Weights of a small mixture-of-experts language model, trained from scratch on English Wikipedia.
Experts: 40 experts in each of 7 layers, 224 SwiGLU neurons an expert, 1 pick a token, a softmax router.
Training: 450M tokens, 3431 steps.
Below are experts of layer 11 (counted from 0) of a mixture-of-experts language model. Rows are named router (the router's row for the expert), gate (a neuron's input weights, with its number), up (a neuron's input weights, with its number), down (a neuron's output weights, with its number) and show model dimensions 64-127. Each number is 500 + 25 x the weight over its row's rms, rounded and kept within 0 to 999. Numbers have three digits each.
Before each expert's rows: a language model's description of what the expert responds to. This comes from a sample of Wikipedia text that the model never trained on.

# expert 38
Description: Foreign word fragments
router:525514470507506529450510482486528539496471518464534459554500466505535467503474460523480482496527501475464485519484479504446482490497487493489500456505520474494493486515483521508472494504549532
gate0:476481463516485513508484449527505478530482493488455474519499518514536445497504443486490490549500457472495478501479493484464498503497507503527495519492488485485536495568478543465508503482493513
up0:476524457497511482479537497491498460490530509463531503497516510483510521496519481458498455504515454492552472497480514505521489475498505511475500480480476477497491459484488473499520509475465456
down0:456492513501525493479530562505538552543510496513520505479468508489500516498520517509552481453458465501519522454516545501503487484540478507486547450475477533501541478539511463521468493520490494
gate1:504514512509479498475495499463456458497468515466529535509510495483464509474498503458474554475523534510529483510462482486455523455504521507502541483493498489484464522469498442487496534467449531
up1:456533498476469497502512455479482474488483529487500517478502475476533517468497481466520554481488513494497498541534546477515503510527525514506498520494456489503476443515445444458450490480523537
down1:495493540535495577499482505457509497520542502520501516484514540466480517507510515477518460515500459538507510480494509490526526511472467495516544492520514481490547515492451493447470529519509502
gate2:475466504454529522491494522477545509488474503505492504488512489495520476508514504528452492557517496498479457485503493526501535467497547484493500534515529477483499465478477485513532521516501493
up2:526451456501491475536544489512489523507487524498480474479456459516477476486478502499468497503514534510460487449493491514439512499467479481558495529521479462466490495466524518517497497559501487
down2:491510479448484462497441485513506470540458492508507496493492482487494526495481492490535490496493477518538521534524516521450527515474526517520471482519489529520520481470462530453511454494498522
gate3:489464478484486548491479523516515490538501522503440508492512521530503503539465483477459509483514507452502534549522462464464489520529528498462517486502512512541516503537530504514478451532480519
up3:500481529534497542537508511538483503461495489497491487488502462512505473475480494509514481513464494536478520536511522501518511492502487471485482521511492485499504462466491460540486492523465555
down3:550494487500471467485475512508459508459467494468525458536483470503512504498483493510517571497487469546495506519484501452496482489521508496518527485504475504477489504502493491509495500518499525

# expert 31
Description: Surnames after first names
router:521486499498526511508488513486509454514465512472522532506528507553501488475496521535556484518550486517524471524549540527476503514503561481484476498487491472518463531492507510521492538483480490
gate24:487511516509489495511478482492506519501530495486495536520527497563536497503508512525541479483464511512482492524527511526463450530494473540491480510517479514534528498489446498518488532484535516
up24:512546500493452496511506495500490530521499516495461483490464468479488566452505493516515529471482475521517493505519512526488552541523522497445515516534536524497478455520496464477480512552506513
down24:520506494525521457543505500524535499505492439476504501534525496483495498490516468484511501515459547517456477509528473505497577489519519485519488478521538501517531495523484455518533486506529516
gate25:490524507522504500533499551540468521542499466482483530497490520514487443500502544516534490482480505530497519472546520530485489520528529523510552497548469486469478519452527530502521480519500506
up25:518506518501486460496562478490477527481503500472488491527498482491510480545487510478459492496490485524484546488510507517508497486504502497558425529504518471515496463521462514499512509505476533
down25:527474559473500493548502501493511481577488511493512526557532505474538484474480466516492522515496487508509464477557505491489488512490524488498473507515525528454530472480514504520514481503473510
gate26:518484524484483521484504505512505505433469488557483522476480489484481534482468513537512501481531537509481506470546506521527530494528510521523488487492517512475481463532495496518511549467476498
up26:505479514516493525538533460485541501478453499490526556541477537528509522511487516484557491483504538500538463486490519529543475497451463472540456508571468518543511495505486459465491467557479498
down26:499530491482488500467467464525561568502509471484536470490477531479512501474507461524516541493507515510512494483477509497506508475484504496499539486489497542500516514539462522490498527485459519
gate27:503434489486543500510480506507482477530479518461493486495543438517434531482525514472528546471509489489464480489485519488488504486448529463465506535455537528542457508512502510541495469506488505
up27:494502496474520500505523538498501536524481473521501476450495520515542498552525489525443484555504520491494473515483508531510501497480456530492511513448534496488507511517481488536486512520499489
down27:479479533465571493503495539471486538525467479535550523471501510477572476509505474517490471527516535557504524518500494486524476514477491506461529481529489501473509518488515462473496484479532503

# expert 14
Description: Names in titles, lists
router:482506481513513519484474473559508483490489464547485512513478494484505487524485501558460459494497520535517501528528525509468514486503533554487481518536489470515514529527485533488478549525482527
gate0:527486529475481485480514502512521500510488505505452530488494532521525463505497485491486523500537532469483501470527483440507473500492507564492488482509522459467492547482534516514537511505504510
up0:521544489515489491485507506551505454470497483468484514493477476516540558530495527434491514493500541503512462535550524494477453482473489491511501517477499491451483507477507482485447474465511498
down0:498490480480512558464490550546484453497479504498452489494516498477489531523516503515527508476523513469484523522506446479499490461490486509514495483499490519495495499473500456451474545482496459
gate1:513519501502492520502514492512523492479467509457507489530493526530474503496458496523487512497477428504509529513483482523513497538494502565532513480488532481495480503491496471547525470477524498
up1:499488474513462516516475483515483475493503540494509513525519457505526488512470506516514466506450526475490503509503515471481467489508495515511520520507485537509504542499514488492492503528479479
down1:486486493469499470485532489479565461495474523542519473496455487483468506496517549487487493525493464498519513534477458500485492525531502500495493470507502528482532497480478529466546524512486508
gate2:531471529507464489501514507479509455481534465557504507499474508510478434522509474490484495482479483501514542461470502488490549465507498510479517507480467491511500498512476508481518525477457518
up2:476500515460498492505484510541492498465558479507524444535532503495544491529500502484488470455495485500524498447466503530465502480492460514517498499498481494547497539543430525510538544501462475
down2:556472500487497475497491510523484524525493500532493525499479489445529529522532490569502500501535528501545497500451507496543553521516484478501504574484471518505503455522522482533476472470481546
gate3:482460428484498488495549530510452487481517535510471516534475493473462470450476521548544504529468503529464471494527541529506502475487478478534481512518501493511492465535483534444481479531437473
up3:501526499462505509491531526495457473443518516469506481497490498507467506466526532489497463543485545517468514479516485506497522481478536509462513457481487512524534522511547517479485480509465529
down3:473499504509533508499516492504501490537486514507472445496511511500497476507516463492496515502527522514519480525479515456507506511525496498534514521474489529520524508483508484452557456490501438